Experts of a small language model: vocabulary 4096, 128 experts in each of 13 layers.
Below are experts of layer 9 (counted from 0) of a mixture-of-experts language model. Rows are named down (a neuron's output weights, with its number) and show model dimensions 0-127. Each number is 128 + 32 x the weight over its row's rms, rounded and kept within 0 to 255.
Before each expert's rows: a language model's description of what the expert responds to. This comes from a sample of Wikipedia text that the model never trained on.

# expert 10
It responds to: Surnames and their opening pieces after a first name, in lists and tables: Daly, Deegan, Mac-Laggan, Schuster, McX, Johnson.
down0 [100 120 132 118  77 152 104 115  97 134 135 104  82 130 137 104 174 123 155 137 100  97 109  65 133 111 148  85 162  94 170  93 171 131 107  77 121 118 143 131  98 151  88  99 100  83 163  83 145 108 129 117 210 133 160 137 159 177 170 115 160 116  97 152 154 127 127 164 136 110 108 100 133  67 160 112 130 176 104 160 157 142 166 103  90 109  63  91 132 102 163 117  97 147  84 143  66 156 119 167 125 131 136 169 136 103 153 139 140 125 117 145 131 126 156 109 118 124 137 157 185 164 171  69  78 119 148 119]

# expert 5
It responds to: Opening or middle pieces of place and club names, usually capitalized, as in Tuscal-oos-a, Ply-m-outh, Canberra, Columbus, Atlanta.
down0 [151 116 144 103  94  88 152 163 118 134 103 116  91 105 162 145 133 137 204 193 156 133 171 107 142 104 122  94 154 171 117 142 155 203 137 155  91  78 180 124 105 102 122 138 115 121 157 152 177  86 167 156 139 130 122 140 142 106 139 109 119 190 143 155 149 151 116 172  97 110  71 147  84 126 159 173 116 165 127 144 159 108 118 141 183 140  97 101  73  98  83 150 153 147 150 151 118 138 105 138 147 188 169 179 120 149 194 109 169 113  92  63 212 111 149 148 146 155 136 144 143 146 134 122 121 157  58 180]

# expert 37
It responds to: Capitalized first pieces of place, team and person names after of, in, or a table bar, e.g. Har, North, Sw, Los.
down0 [102 155  73 135  79 142 143 177 117 155 104 142 102 110 174 139 102 164 133 157 130  73  96 131  93 137  91 130  97  78 155 140 139 130 143  84 165  98 145  98 106 151 168 154  93 148 134 120 133 138 127 159 166  90 126 139 144 121  81  83 128 156 159 108 127  88 176  84 127 141 144 130 196 122  85  69 147 150  72 162 131 139 160 193 191 169 210 121 152  75 132  76 104  71 153  94 156  91 185 131 134 143 178  75  59 161 185 137 125 179 143 181 153 163 155 137 126 120 113 143 107 160 150  65 134 101 145 138]

# expert 26
It responds to: Single capital letters or short capital pieces beginning proper names and acronyms, often after parentheses, as in ZIP, ZET, Coleonyx, Kiryat.
down0 [120 145 101 125 103 162 119 139 180 125 171 136 119 111 121 129 131 101  96 164  43 119 128 190 141  53 113 121 176 191 121 186  62 153 166 162 128 143 114 156 159 103 121  92  68  96 122 130 169 112 123 110 150 109  97 149 157 100  55 164 140 107 134 162 148 206 102 171 125  95  54 126 128 143  88 122  66 128 134 132 183 108 147 161 147 157 102 134  82 166  88  56 121 124  95 129  99 119  73 128 162 122 133 104  92 113 129  82 175 163 140 108 134 112 133 119 143  73 146 175 146 121 139  70  95 147 182 104]

# expert 16
It responds to: Pronouns and connectives that start clauses after a full stop, comma or and: he, they, who, which, However, This, What, While.
down0 [127 147 136 130 134 118 153  84 186 142  89 178 108  68  87 190 120 169 114 134 189  59 165 106  96 144 128  59 114  87 106 180 141  87 118 106  91 123 107 143 151 110 125 109 135 121  87 149 141 117  93 116 124 107 125 122 115 147 143 182 137 136 184 178 139 153 115 127 106  87 153 171 159 166 151 147  87 106 142 176 133  84 115 129 144 155 177 104 188 113 154 102  71 134  92 207 128 226 176 128 165 162 100  60 148 150  89 151 123 121 153 119 105  78  87 111  73 121 103 152 184 108 100 113 138 124  75  72]

# expert 54
It responds to: Single initial letters starting a word, often capitals after quotes or spaces, such as m(istakes), M(editerranean), K(ling), plus non-Latin script bytes.
down0 [115 120 124 148 163 144 153  89 138  93 141 115 149 114 126 105 124 141 157 137 184 126 157 139 124 149 110  52 122 118 102 122 115 154 130 113 119 121 130 131 108 102 128  76 145 125 109 153 166  77 110 148 144 170 124  78  88 164 136 140 103  96  41  66 120 123 139 164 119 184 135 126 149 130 156  47 151 101 150  74 136 181  77 151 146 173 149 115 166  69 168  88 128 146  92 135 137 159 133 131 147 231  96 174 116 143 120 170 155  93 100 112 112 172 112 177 108 109 140 153 126 160 140 166 178 130 105 145]